python train.py --d_expert=64 --lr_router=0.00196 --norm="rmsnorm" --norm_place="pre" --norm_eps=1e-05 --qk_norm=false --lr=0.00266 --weight_decay=0.038 --schedule="wsd" --doc_mask=false --dataset="wikipedia_en"
Below are experts of layer 2 (counted from 0) of a mixture-of-experts language model. Rows are named router (the router's row for the expert), gate (a neuron's input weights, with its number), up (a neuron's input weights, with its number) and show model dimensions 0-127. Each number is 200 + 20 x the weight over its row's rms, rounded and kept within 0 to 999.
After each expert's rows: "comes after" lists some tokens at least twice as common just before its tokens as in all text. This comes from a sample of Wikipedia text that the model never trained on. Tokens count by the router's weight.

# expert 12
router,196,219,177,189,212,216,200,206,200,183,201,225,192,190,228,234,139,204,215,202,236,222,167,211,197,221,147,198,166,194,219,201,204,180,204,205,246,209,243,215,229,200,197,183,193,202,202,186,239,198,185,168,192,220,201,193,164,198,186,229,214,236,206,218,191,184,188,218,204,171,215,183,209,214,195,219,202,214,192,200,171,194,153,205,186,193,244,199,210,200,199,189,154,214,182,193,211,203,179,195,210,212,185,199,185,190,190,219,196,215,234,177,167,223,215,194,194,176,200,170,193,227,170,205,204,187,229,215
gate0,189,203,196,187,190,194,212,203,198,192,215,231,211,200,177,188,235,216,202,241,203,218,166,188,208,208,215,167,213,169,205,171,207,172,202,217,181,246,191,187,215,179,213,201,213,199,221,229,179,212,148,189,183,195,218,196,176,213,219,171,180,230,246,211,194,175,212,192,199,195,200,207,218,205,210,207,201,181,236,193,206,206,207,184,199,203,185,195,192,175,154,182,201,191,172,197,177,222,235,200,186,209,200,198,234,171,216,197,233,214,213,190,184,184,219,210,181,193,172,196,163,242,192,164,199,192,162,249
up0,196,177,215,198,218,196,215,172,231,239,225,193,211,211,165,192,181,192,170,192,174,187,225,226,203,205,233,192,206,194,167,214,210,202,184,216,210,168,188,201,207,197,239,164,204,176,197,186,179,184,200,196,235,218,177,176,184,199,179,223,179,190,192,188,200,183,238,186,182,186,221,216,214,191,209,246,208,255,187,216,191,185,229,202,216,208,210,183,193,181,223,193,202,177,213,214,171,189,238,202,201,189,228,205,212,206,197,189,204,224,219,231,203,217,182,241,168,227,228,237,221,197,200,169,185,213,171,211
gate1,186,208,206,218,194,220,172,201,190,190,214,230,206,174,220,211,190,237,202,189,214,195,183,216,211,194,190,188,194,198,220,190,209,219,172,209,224,189,208,190,205,212,194,189,161,200,195,212,224,226,224,216,162,212,197,199,222,182,248,175,219,195,201,193,185,208,162,225,193,199,193,204,206,193,219,199,242,198,185,170,238,170,172,226,190,187,208,170,183,178,224,243,180,228,184,176,179,220,210,229,149,196,179,195,162,174,185,173,167,196,210,193,176,185,210,213,175,170,223,199,184,237,179,217,221,202,215,208
up1,192,196,174,241,233,233,218,218,198,201,217,214,200,211,199,194,199,207,200,179,182,184,171,177,200,204,209,204,191,179,179,229,243,206,225,218,198,202,175,182,170,198,214,206,173,214,241,194,207,213,209,205,201,216,212,173,198,226,232,212,213,220,219,224,181,208,208,217,203,147,174,246,240,207,189,205,209,208,201,194,235,217,199,255,198,162,209,214,187,205,194,220,200,193,210,194,189,220,224,191,177,183,198,221,182,193,195,195,162,198,199,180,267,187,180,173,192,196,204,191,175,192,208,233,195,200,187,219
gate2,193,184,192,211,219,195,182,200,208,203,200,221,201,213,188,210,196,195,222,193,187,198,185,225,202,195,197,183,188,237,176,228,233,215,216,220,200,177,215,221,206,207,183,188,223,237,218,224,204,165,233,226,208,179,204,187,170,193,218,189,195,234,203,201,197,175,217,199,177,197,238,196,204,198,178,203,229,230,179,214,190,238,144,229,250,195,183,226,194,192,211,218,218,242,215,204,181,235,217,214,218,197,193,201,202,223,200,215,167,193,227,211,154,189,202,218,231,195,173,209,172,221,197,228,158,191,215,215
up2,224,184,182,219,187,191,223,186,226,195,204,220,182,186,213,201,186,206,190,245,192,244,219,164,199,202,208,193,162,194,191,199,217,191,157,214,212,208,212,215,197,212,212,212,219,196,197,216,226,231,196,211,173,208,188,239,207,222,211,223,213,190,174,194,212,190,222,213,242,205,197,218,223,194,179,169,178,207,188,206,203,164,201,241,170,198,215,209,185,201,158,194,212,192,165,192,189,203,195,156,194,220,210,226,157,201,209,150,212,209,222,197,205,194,209,172,165,213,211,242,204,228,220,206,204,172,177,208
gate3,183,196,216,196,210,228,204,189,184,215,174,175,225,190,250,188,187,170,240,222,234,211,210,199,210,211,174,195,181,166,244,211,167,222,230,222,221,190,171,192,178,162,199,188,187,206,175,204,213,145,167,187,242,177,186,197,221,187,220,172,197,206,191,218,160,176,236,187,223,207,201,224,173,176,202,192,189,204,196,203,200,213,201,197,196,171,201,184,215,187,194,188,197,207,197,204,193,194,226,228,175,218,178,173,215,214,198,179,214,201,198,205,196,200,165,204,189,190,205,194,173,225,213,220,199,246,198,216
up3,206,191,183,187,204,206,195,210,221,190,189,180,224,168,216,198,226,221,199,209,199,204,224,228,143,174,188,213,192,221,243,208,192,163,209,201,225,206,194,182,188,171,223,209,201,179,195,227,203,224,172,186,186,218,233,171,183,180,203,205,219,206,209,240,172,151,198,201,184,198,205,231,185,190,221,225,222,185,212,216,222,216,193,148,202,209,205,221,204,162,215,188,191,239,173,211,195,173,224,191,236,189,200,216,193,209,246,190,197,238,212,191,174,212,196,212,192,206,182,181,178,189,181,221,188,216,181,202
comes after: "an", " 201", " 200", "ar", " 199", "9"

# expert 7
router,190,206,171,211,207,223,214,194,218,234,210,210,176,240,210,178,233,179,196,201,192,199,161,174,179,182,225,238,210,200,219,192,214,177,187,182,216,218,217,213,212,238,199,177,194,223,199,187,205,203,152,157,175,205,236,215,209,183,190,201,221,206,202,202,211,194,186,233,210,184,200,212,213,206,191,196,191,223,207,195,176,242,201,201,183,185,171,212,173,226,169,181,209,172,203,221,196,179,206,159,225,213,217,212,192,209,199,195,161,203,208,198,215,183,201,206,175,167,194,229,249,230,225,206,241,209,212,206
gate0,205,207,214,200,189,198,210,170,211,229,190,256,216,206,158,219,159,208,268,226,183,196,210,225,217,191,177,187,157,193,213,219,184,226,177,207,208,217,191,214,210,200,180,181,183,212,175,146,226,219,203,208,175,184,196,192,193,212,206,152,212,199,224,193,203,176,190,207,194,195,206,199,201,212,218,208,189,188,177,226,181,168,197,209,179,179,240,236,208,186,202,183,169,218,183,173,190,199,192,221,207,208,199,194,208,214,209,154,224,173,215,202,203,202,214,194,176,176,204,224,202,198,182,204,231,190,189,193
up0,226,162,218,208,189,207,219,204,182,192,211,192,185,224,178,221,204,220,196,251,191,184,183,225,198,210,154,170,204,184,186,197,221,225,149,226,202,205,174,192,209,185,188,211,182,172,179,214,174,207,164,185,181,182,243,212,242,201,241,201,184,204,219,215,204,205,173,178,198,177,161,179,176,185,201,196,161,215,197,193,168,205,191,225,191,177,202,230,204,203,163,209,205,206,236,190,154,193,189,223,190,195,190,196,182,226,193,203,222,196,174,242,213,197,222,215,206,210,198,205,221,208,194,198,197,205,208,208
gate1,169,206,236,208,185,157,216,210,193,222,182,217,214,199,219,194,202,205,218,213,211,172,212,212,227,222,230,186,213,204,157,176,199,221,192,220,196,206,179,226,195,228,203,205,250,195,198,194,213,158,176,206,193,187,190,177,227,200,214,246,188,171,156,199,171,219,184,220,186,185,199,208,185,187,197,220,177,237,217,179,181,192,198,212,205,197,193,195,216,167,223,184,192,200,196,189,159,232,187,195,207,223,226,242,188,228,172,172,193,190,198,188,207,218,199,205,191,238,218,193,182,192,211,227,225,174,210,227
up1,184,184,195,180,199,198,182,193,177,212,219,224,208,182,189,201,202,183,210,218,209,202,199,188,181,211,187,215,197,200,188,189,210,161,215,222,198,190,176,202,190,219,165,216,205,239,216,208,214,240,209,204,141,191,212,169,177,187,206,207,214,232,192,202,244,197,182,197,212,193,172,218,224,205,203,209,215,192,223,221,207,199,154,257,212,179,207,221,214,201,215,139,201,231,185,157,191,212,179,201,182,238,194,221,210,209,210,191,185,184,220,167,204,223,220,222,198,154,212,204,193,201,190,217,213,227,187,225
gate2,183,208,209,158,178,220,197,160,191,184,180,199,187,180,173,206,185,178,204,224,206,251,208,206,212,216,199,205,193,169,193,195,192,195,197,163,186,187,189,187,172,190,168,159,173,197,217,211,179,203,216,221,227,205,206,183,186,161,227,194,179,187,201,204,198,222,180,204,222,218,203,212,199,196,174,192,202,214,209,250,224,202,191,162,185,191,202,167,226,212,172,175,215,226,210,184,249,198,175,212,213,213,194,209,214,204,193,223,211,201,210,219,185,190,152,232,213,212,243,190,207,186,219,169,205,196,229,232
up2,210,194,209,192,191,208,203,184,193,202,189,234,216,175,179,214,196,178,243,229,217,252,179,199,211,196,180,220,199,184,205,199,251,195,213,197,195,235,183,204,211,212,215,182,215,206,199,218,160,190,170,221,173,194,215,171,193,175,210,172,204,198,201,185,213,208,178,187,205,174,185,204,205,201,166,219,189,206,207,241,192,191,224,189,191,202,197,202,198,185,180,156,231,207,201,167,239,203,186,179,214,193,172,173,152,225,167,219,186,220,199,190,189,180,214,224,182,177,194,243,189,179,202,208,214,185,248,196
gate3,186,204,208,256,174,218,236,181,211,205,179,224,219,236,177,174,197,219,219,205,174,218,180,184,204,225,235,177,212,211,204,157,198,201,206,243,173,176,173,175,201,207,229,183,194,200,213,177,212,219,189,210,200,198,210,206,188,201,187,245,177,210,221,188,176,194,234,228,183,204,217,247,182,239,197,186,180,204,206,227,243,216,182,208,200,192,223,209,190,220,172,200,209,210,190,178,163,210,199,206,201,202,194,206,225,201,192,184,180,183,184,190,192,196,195,207,219,183,221,164,219,198,150,199,205,214,198,181
up3,175,192,187,183,162,218,207,192,216,238,194,203,189,223,194,212,218,195,199,224,198,223,192,204,222,189,191,188,204,181,185,197,220,202,205,220,184,222,195,203,188,183,180,264,201,204,197,189,191,217,195,204,177,186,191,151,192,241,200,224,206,211,257,204,213,206,238,206,193,174,197,206,247,146,202,215,214,220,203,227,160,173,174,200,191,200,193,195,159,169,202,195,230,211,218,210,177,215,197,232,174,189,196,179,201,185,195,184,209,206,200,173,198,184,229,170,167,231,195,204,194,226,201,211,219,187,183,213
comes after: "\n", " |", ".", ")", "==", " 6"

# expert 1
router,183,205,178,201,202,182,218,191,227,205,194,203,235,211,174,173,209,201,207,171,214,188,186,157,196,198,255,176,219,190,197,194,199,201,207,199,207,218,158,218,207,180,217,196,167,201,184,198,194,191,168,195,177,208,186,207,187,222,206,154,207,202,228,178,208,231,188,219,179,198,179,200,192,195,232,161,183,194,179,205,183,196,245,170,227,190,217,211,174,190,184,195,220,216,219,203,219,202,235,188,203,238,195,210,194,210,184,157,196,207,169,191,232,185,228,239,212,211,237,233,185,197,230,210,187,222,206,177
gate0,213,183,226,198,201,215,223,201,195,193,194,210,185,199,179,209,184,196,213,213,188,197,218,207,178,160,196,169,211,195,184,188,169,180,209,205,204,200,195,172,230,209,188,180,218,175,209,197,232,192,176,198,180,201,189,160,173,226,204,206,241,166,212,199,188,176,172,232,195,205,213,170,178,202,208,205,207,183,218,217,198,203,204,214,189,283,218,176,246,207,218,197,187,210,184,193,193,200,208,199,206,215,192,190,229,201,258,219,192,204,209,203,215,197,201,183,206,192,189,204,199,215,192,184,271,195,187,246
up0,195,162,179,221,217,200,201,222,209,178,215,213,179,172,206,221,225,207,233,225,201,219,193,197,175,173,180,195,201,175,167,190,172,187,205,197,184,200,191,137,194,207,197,191,202,197,221,201,182,219,203,208,188,196,202,175,184,206,175,214,234,198,190,190,220,184,170,202,188,189,193,209,207,202,201,211,222,188,236,216,184,208,183,200,212,260,206,179,205,207,211,197,230,232,220,188,218,211,193,189,191,232,185,204,193,215,266,223,178,186,208,203,230,194,222,230,180,210,180,227,207,213,193,219,267,201,201,212
gate1,197,182,213,195,202,164,196,209,195,195,229,157,159,200,202,204,215,202,239,218,213,219,182,187,220,205,206,184,203,202,164,219,213,194,212,213,210,200,185,175,183,201,204,194,197,194,268,239,173,195,153,216,202,191,221,179,192,225,209,217,202,180,201,195,192,193,212,202,214,201,195,208,195,202,196,212,172,205,172,244,231,206,183,200,223,206,175,187,196,217,197,193,243,207,232,149,210,207,222,194,182,220,183,210,182,217,177,176,212,223,238,221,200,202,213,222,206,190,204,187,201,197,210,202,210,173,144,158
up1,197,195,203,184,213,167,156,210,177,208,188,172,221,205,211,202,177,176,191,169,197,202,201,182,232,185,162,204,182,206,209,187,196,178,213,163,190,206,232,197,194,189,142,205,201,189,234,184,204,224,179,159,185,199,219,218,201,199,178,201,192,239,187,184,169,182,202,177,202,194,197,152,186,220,178,193,190,210,214,201,189,195,186,215,173,246,182,207,199,196,193,206,180,150,180,197,174,185,193,213,231,206,223,188,203,199,204,210,181,158,188,191,200,158,212,191,189,163,216,213,196,204,202,161,176,223,183,187
gate2,189,214,224,200,186,212,202,200,181,219,188,213,167,204,192,237,196,185,227,169,201,183,205,202,182,224,193,197,199,163,211,223,226,233,230,199,185,225,199,228,202,192,188,180,211,166,205,168,208,196,232,207,192,190,198,205,185,264,207,216,232,207,196,216,174,227,211,233,205,169,193,198,226,187,210,221,236,241,230,174,224,199,213,213,181,195,204,217,200,176,211,208,202,221,230,188,196,173,204,194,225,214,234,209,165,204,190,216,220,227,208,183,228,231,155,208,208,175,210,221,203,200,186,211,193,196,164,188
up2,210,204,189,196,198,215,176,214,173,207,219,228,220,215,206,181,194,232,222,176,206,167,199,195,146,204,168,245,198,221,205,190,183,185,214,231,246,178,194,188,202,202,199,162,235,200,174,200,176,232,213,167,185,189,196,169,227,187,210,207,196,219,199,200,210,217,209,206,158,216,142,225,220,226,202,196,160,195,169,199,210,192,222,198,198,191,202,215,205,226,199,223,232,221,186,199,209,194,200,202,199,198,187,217,192,175,180,235,177,209,177,194,210,172,209,201,172,192,208,187,213,180,222,230,201,203,226,172
gate3,226,188,198,190,200,156,163,209,181,211,226,240,201,211,183,192,218,194,169,197,193,164,216,194,225,219,191,198,237,166,170,206,227,168,215,192,188,196,202,224,182,211,206,186,154,192,188,188,219,245,214,200,216,209,163,176,168,181,161,207,191,209,218,219,208,213,236,231,226,183,181,206,210,169,207,194,210,204,207,196,204,206,196,213,201,187,209,227,214,182,216,212,204,207,188,215,203,166,209,208,202,216,216,202,194,221,203,155,216,210,196,208,223,234,145,226,197,193,168,206,170,216,191,178,204,205,185,222
up3,191,202,246,223,212,172,185,210,194,200,256,193,233,191,177,193,201,193,212,211,214,190,207,180,223,196,208,171,179,214,193,228,236,194,224,199,187,241,196,225,169,191,218,172,187,175,197,218,203,213,175,190,175,205,159,194,162,238,190,214,215,179,217,178,214,216,193,203,189,169,170,214,210,210,191,220,156,178,161,212,183,212,216,220,197,206,175,212,207,204,225,200,172,179,212,172,192,187,164,191,195,196,218,199,214,204,205,188,189,204,227,223,191,172,197,220,163,218,197,237,184,217,221,203,214,216,182,174
comes after: " h", " t", " H", " st", " g", " r"

# expert 42
router,187,186,234,192,175,212,210,195,214,209,195,182,223,172,220,186,172,225,202,226,218,212,211,240,228,165,195,216,203,196,208,191,171,191,166,164,224,177,193,168,202,189,189,224,175,210,193,219,171,182,194,180,239,162,193,182,200,199,160,168,217,209,172,211,206,198,203,190,199,177,187,203,195,203,191,236,204,175,242,228,208,203,194,244,190,222,201,190,226,175,230,213,203,217,214,213,231,216,211,194,170,190,215,220,184,166,225,196,183,232,195,171,190,179,204,215,183,223,194,221,232,188,185,182,199,212,212,224
gate0,200,192,195,200,170,187,191,207,189,159,187,198,226,188,184,193,209,223,217,204,167,199,219,225,233,169,231,202,243,199,195,177,208,209,210,206,222,189,224,184,193,205,204,218,179,209,187,172,190,212,182,157,205,185,181,202,187,169,196,204,214,197,203,200,242,224,197,185,227,182,180,225,180,211,206,209,190,206,216,222,180,208,180,194,232,233,193,183,194,194,205,185,199,199,203,239,193,164,190,207,206,230,191,227,231,177,192,146,162,202,149,215,191,206,201,194,187,219,232,159,171,190,175,185,185,188,185,238
up0,206,201,199,199,161,213,192,219,188,186,224,201,173,200,192,213,199,220,229,216,179,192,224,190,206,134,221,162,200,197,198,231,213,195,190,225,212,200,187,195,137,182,195,194,164,216,215,166,185,213,188,183,200,174,158,209,206,205,221,190,221,204,190,219,196,244,163,195,221,197,201,223,203,206,200,203,182,247,189,201,199,220,198,198,206,232,200,200,208,206,227,165,231,201,213,205,177,208,192,192,199,193,200,231,185,186,179,154,171,215,227,186,204,188,214,177,186,237,192,157,183,188,207,191,198,200,202,223
gate1,242,221,193,189,192,198,238,188,190,194,212,238,198,192,189,192,177,186,187,182,186,194,196,201,220,195,226,204,185,207,238,184,203,240,197,171,207,212,203,241,250,146,216,195,217,178,210,201,211,215,180,225,211,200,188,200,170,233,203,185,240,209,243,213,222,214,219,203,181,223,201,202,206,193,193,189,207,185,204,228,211,226,199,201,227,228,250,197,219,196,178,220,168,221,186,206,205,188,190,167,173,204,205,196,218,202,185,224,200,232,181,170,196,220,217,236,182,200,197,219,231,190,193,191,177,172,180,208
up1,216,224,197,184,210,163,212,178,158,217,221,196,180,218,185,176,191,218,189,201,201,188,251,156,161,252,166,201,176,199,208,214,214,190,189,187,226,191,194,201,189,228,157,195,232,189,196,193,216,163,209,211,159,176,224,210,188,196,218,230,207,198,198,205,202,189,209,229,210,171,204,192,177,204,212,223,182,205,192,172,196,212,191,194,183,202,171,190,193,223,171,209,191,204,174,178,202,188,173,235,184,224,228,207,226,235,204,230,193,175,203,184,189,225,188,186,216,193,214,204,170,209,212,207,230,194,226,186
gate2,180,205,213,264,194,199,220,191,204,207,223,185,196,219,204,208,215,237,226,225,197,185,164,209,178,229,225,208,214,232,209,202,233,214,159,211,180,180,206,198,209,203,206,229,205,232,222,187,195,183,208,221,183,174,193,155,226,203,211,224,202,209,203,194,201,191,190,220,195,200,195,208,212,165,191,194,151,183,203,225,213,220,213,237,204,157,169,231,220,187,209,238,194,205,194,192,198,194,208,150,227,212,222,193,209,214,194,212,221,199,231,166,200,198,219,227,169,200,188,180,218,188,179,224,208,203,192,198
up2,197,212,187,250,220,199,239,198,195,229,180,216,181,186,211,205,186,183,228,200,199,220,196,210,194,217,141,235,205,161,215,224,201,198,220,221,195,197,193,210,180,220,219,226,229,175,201,194,223,194,185,213,183,194,208,203,215,229,239,227,208,241,210,216,211,194,201,193,192,185,189,197,217,242,178,198,173,190,193,234,241,216,219,218,181,193,177,210,180,191,213,191,199,201,204,173,197,171,182,199,213,219,207,241,200,241,216,215,221,215,199,221,193,191,203,253,196,168,217,224,174,194,208,225,202,218,188,201
gate3,167,188,211,226,217,196,187,251,182,232,235,178,174,219,212,190,200,228,200,213,180,209,202,188,197,193,200,195,205,204,247,192,236,189,207,210,208,220,213,185,199,177,214,198,216,166,204,213,187,197,153,200,183,196,158,175,203,202,182,244,210,200,196,240,219,202,184,195,186,219,195,239,213,198,211,214,195,203,172,171,183,186,193,209,211,237,177,189,194,196,216,270,193,206,214,233,190,188,248,202,193,196,190,184,198,188,194,185,197,228,171,187,232,181,189,187,189,186,205,225,213,215,215,217,195,197,166,197
up3,178,212,186,216,201,202,186,207,186,224,238,190,193,179,201,214,216,170,197,237,192,218,218,191,190,193,229,200,202,208,197,205,225,176,162,186,184,201,174,196,190,200,207,213,210,206,181,229,192,196,155,193,178,207,187,210,210,193,172,199,209,200,176,200,216,193,192,177,207,217,178,184,229,200,192,194,191,191,192,197,175,159,206,190,201,223,164,194,219,196,219,236,236,196,233,228,205,201,208,187,232,220,195,209,163,203,176,174,182,198,141,204,241,173,175,223,162,230,197,205,200,181,189,220,192,160,155,168
comes after: " S", " s", "\n", "s", " in", "S"

# expert 16
router,217,211,183,220,168,210,173,171,197,186,211,172,193,222,210,200,201,211,214,207,187,174,177,208,184,191,199,227,219,222,213,178,227,214,164,207,204,225,201,187,179,199,229,208,213,216,146,198,175,169,223,194,240,197,169,178,183,192,201,231,207,230,200,222,225,195,240,202,182,214,189,204,203,184,203,247,216,209,196,218,186,215,222,170,204,214,193,217,223,235,225,240,199,174,197,177,183,250,211,179,197,168,188,183,212,202,233,194,220,210,185,195,202,245,196,177,200,215,194,194,184,181,203,186,190,227,205,178
gate0,259,204,181,215,194,197,194,195,159,214,206,200,204,180,190,221,203,237,188,243,207,208,212,192,177,203,218,183,161,178,193,200,192,205,230,159,206,249,214,209,200,159,178,169,213,156,185,227,193,215,174,192,192,210,195,185,194,203,235,201,229,190,182,193,165,194,202,195,213,201,164,195,201,191,184,217,200,237,177,207,185,209,206,197,212,172,258,182,199,211,188,187,217,198,233,203,206,192,221,172,197,200,198,227,162,214,192,195,165,209,204,175,204,206,187,220,223,216,207,205,184,216,217,208,215,179,181,216
up0,198,174,213,221,232,237,191,175,192,191,180,187,218,185,209,196,201,234,187,161,208,206,203,191,183,162,195,214,230,194,221,202,205,238,201,207,198,205,206,197,198,205,198,186,187,192,221,193,164,208,167,182,194,194,200,195,229,206,209,216,182,192,189,189,176,194,211,128,199,220,195,179,180,215,199,233,224,215,229,194,214,201,188,194,189,192,196,158,177,207,198,230,228,197,189,236,229,203,243,195,181,194,187,198,213,218,190,240,198,189,196,203,181,197,201,182,167,197,193,214,208,204,196,149,235,179,144,186
gate1,218,216,181,195,196,212,239,171,226,210,188,210,192,201,162,182,178,213,223,201,213,210,226,225,189,171,216,214,208,194,187,195,188,197,222,185,210,213,211,170,213,178,201,171,174,184,182,206,190,208,203,226,195,199,193,194,163,189,195,144,199,238,198,185,219,217,205,205,189,193,191,215,212,249,233,206,213,206,221,225,222,217,206,223,208,199,223,193,215,250,184,186,216,218,200,172,164,217,217,203,182,169,165,207,208,158,183,188,182,210,211,211,184,195,175,226,195,205,212,200,204,218,251,194,217,217,200,253
up1,186,172,213,204,206,196,193,163,183,202,213,161,192,194,188,225,192,194,180,198,184,187,191,215,226,205,192,183,199,206,223,184,204,215,172,214,184,211,183,212,192,196,215,201,182,155,203,207,168,238,169,187,180,200,210,198,199,235,240,211,200,185,213,210,191,148,196,212,183,258,197,158,217,193,153,184,176,187,186,240,222,190,188,171,206,197,176,213,202,209,187,213,175,214,233,190,224,198,186,170,207,234,189,195,234,203,225,187,203,200,204,204,208,204,252,212,174,198,226,196,212,201,193,161,215,214,214,187
gate2,232,205,227,203,218,210,210,205,176,182,214,211,207,175,205,209,207,283,197,235,217,202,217,193,202,206,242,161,174,178,206,189,177,205,187,212,201,213,193,222,185,203,190,201,208,198,193,235,221,185,187,186,209,198,184,187,176,201,208,153,209,188,174,181,162,174,196,218,186,180,203,201,218,196,213,181,205,225,235,178,185,184,182,193,191,258,226,193,210,189,212,199,156,206,183,221,180,207,212,167,209,195,241,238,160,215,195,188,209,182,200,191,172,177,199,194,216,194,189,201,192,219,186,217,201,199,189,204
up2,207,230,177,170,203,166,212,237,191,235,218,210,191,208,204,164,220,203,200,239,198,189,183,228,198,216,201,195,196,171,193,203,227,202,199,213,205,199,171,205,202,219,214,224,244,224,197,180,201,219,240,218,191,219,204,195,250,184,197,233,147,204,173,204,239,195,249,192,192,187,191,206,225,174,155,161,177,230,208,168,181,210,204,205,175,162,182,212,189,189,202,186,205,178,212,180,194,199,184,210,192,203,194,193,241,196,191,200,193,187,209,200,210,188,210,200,230,222,223,201,215,182,202,225,185,205,196,197
gate3,189,170,196,219,172,205,192,174,206,225,143,213,181,241,204,171,196,196,174,211,209,227,204,170,221,161,186,181,209,186,201,204,225,203,212,204,221,179,177,213,214,209,199,174,190,207,182,176,224,202,211,175,195,206,183,178,214,221,211,233,216,182,195,238,213,220,227,203,190,178,162,202,179,199,236,186,213,210,220,222,199,221,186,225,204,199,221,177,174,230,217,218,221,226,204,186,214,218,262,228,168,186,185,215,171,212,182,170,202,198,231,193,186,200,199,193,212,187,197,168,188,185,182,201,216,220,185,201
up3,174,172,182,223,175,196,190,181,201,215,156,229,179,211,221,174,209,193,180,210,214,229,204,182,203,170,181,155,191,184,185,207,213,207,201,203,235,177,178,209,201,224,191,186,160,223,184,191,248,203,221,174,194,199,183,169,210,221,213,231,212,187,185,237,230,220,231,189,201,189,183,199,199,223,244,172,211,212,211,220,203,208,192,235,220,199,209,186,163,228,222,206,207,231,205,163,214,220,221,219,179,195,182,235,175,208,195,164,205,197,222,189,189,199,191,199,213,191,203,174,206,188,172,215,218,210,189,216
comes after: " of", ".", ",", " in", "ed", " and"

# expert 30
router,173,178,175,236,203,203,221,200,188,195,218,222,197,248,198,212,203,190,226,211,215,217,171,192,222,212,204,200,155,238,192,199,202,255,181,222,195,180,197,221,182,209,191,193,198,186,198,194,187,172,172,241,185,207,215,181,230,199,200,222,178,179,164,164,181,193,216,194,169,193,197,213,207,207,161,210,184,232,182,174,189,196,180,190,212,204,183,203,203,171,196,207,217,195,197,203,175,224,224,159,211,215,209,160,183,204,201,223,171,219,214,186,206,216,234,169,182,189,191,184,218,203,194,226,210,162,184,226
gate0,198,185,209,181,178,178,215,169,163,190,224,208,184,189,177,192,186,194,173,169,181,208,203,184,192,188,176,183,187,235,193,201,234,228,161,177,193,197,226,208,190,217,225,193,239,204,198,164,178,204,238,205,192,193,186,178,186,222,195,239,248,213,204,221,198,208,197,225,175,193,196,168,179,233,209,204,225,134,228,197,202,211,190,182,226,210,177,202,199,219,187,200,212,232,215,224,228,215,206,220,193,198,203,222,193,196,189,220,211,200,205,166,182,199,169,187,200,214,216,226,176,163,217,201,222,187,194,197
up0,212,221,168,226,216,207,196,245,238,196,181,199,236,215,215,223,209,205,228,213,197,182,196,180,185,189,184,198,202,193,208,213,183,176,231,207,162,224,149,190,202,208,212,189,163,197,182,216,206,189,165,197,225,178,197,243,230,182,208,151,178,193,177,199,227,182,188,181,225,200,192,211,219,183,193,207,177,209,145,190,207,204,225,191,206,196,208,197,206,153,215,216,191,189,201,146,185,224,191,190,201,193,171,198,220,184,220,191,196,191,191,216,238,217,220,187,194,178,170,183,203,194,185,214,198,207,195,212
gate1,200,178,177,253,208,225,192,185,191,198,173,175,196,211,201,212,190,229,238,217,212,173,170,226,190,212,156,147,157,207,196,206,200,231,203,217,215,190,231,176,196,199,172,197,198,176,230,218,181,171,214,193,174,185,186,184,216,169,193,209,199,194,196,199,186,169,182,206,185,204,226,187,198,191,202,248,221,207,219,184,187,189,205,189,171,202,177,210,219,205,192,204,218,187,172,244,204,168,191,210,203,220,204,214,184,174,199,195,181,230,225,201,223,219,210,208,198,177,181,182,215,189,191,202,216,248,182,226
up1,201,175,188,229,219,215,199,194,205,219,180,177,210,196,213,212,196,216,227,211,201,181,173,220,206,208,169,158,174,202,188,200,208,231,190,225,206,202,238,178,199,188,191,216,182,174,212,219,200,169,219,183,175,167,185,186,223,191,181,221,196,197,199,205,190,167,188,196,191,198,222,193,213,176,208,252,214,222,207,190,166,207,222,180,179,203,170,206,214,200,172,230,213,187,178,265,218,167,211,211,191,209,196,207,175,149,217,182,187,219,227,190,214,208,225,208,212,161,172,200,224,208,200,201,212,246,193,201
gate2,225,194,197,198,187,170,179,191,202,215,193,194,197,209,181,209,172,214,184,204,175,173,212,240,208,202,202,165,170,179,221,201,223,201,203,184,226,199,242,204,184,183,185,170,173,176,165,229,187,197,222,194,228,242,177,202,200,187,185,210,189,206,200,217,172,189,189,190,243,215,192,221,201,188,192,184,149,208,177,180,184,230,228,197,220,226,212,227,230,160,211,187,184,201,219,231,210,215,230,197,192,196,184,246,180,163,204,204,185,203,223,212,198,180,183,195,176,226,199,231,208,203,195,180,162,187,197,186
up2,184,209,179,178,214,181,224,222,186,200,201,203,190,184,217,203,195,153,225,186,211,218,200,176,226,196,181,247,204,228,223,196,210,203,208,215,193,202,200,181,202,167,188,236,217,196,214,187,215,173,213,222,191,167,218,246,194,206,218,179,219,225,181,154,210,194,190,205,168,205,216,190,239,202,211,191,213,192,188,172,190,196,183,200,199,178,192,237,180,235,172,196,182,200,192,151,200,154,203,194,213,161,235,213,174,210,191,200,208,213,178,224,207,193,230,240,181,205,191,197,212,206,201,192,190,208,237,166
gate3,226,160,271,194,196,199,206,174,186,194,180,204,211,207,198,179,179,198,181,170,188,210,214,219,228,195,212,185,217,204,188,208,216,219,214,154,226,223,181,223,191,174,211,208,221,192,211,184,197,211,196,216,199,175,196,199,223,220,189,233,191,186,182,201,200,177,207,252,166,221,174,190,206,194,194,185,224,199,205,189,204,242,206,176,189,217,222,200,193,175,221,226,179,185,170,204,163,198,177,201,230,202,178,195,233,233,215,211,203,175,190,162,210,204,189,207,177,183,222,226,215,191,188,200,148,214,200,193
up3,194,214,169,209,217,191,188,226,197,205,219,178,208,200,219,198,210,212,203,216,201,179,202,186,171,193,186,205,172,192,231,203,184,190,191,237,184,166,217,173,206,189,179,169,174,188,200,209,193,222,209,200,164,211,167,180,171,193,224,181,215,211,206,197,204,203,205,153,214,167,212,181,187,194,186,233,159,204,202,196,212,165,165,203,202,189,173,183,208,242,181,206,215,215,225,214,219,181,221,210,156,190,216,193,216,201,190,204,233,205,181,241,205,237,205,175,247,202,179,153,190,219,186,192,235,186,207,217
comes after: " the", " of", " for", " on", "ian", "ly"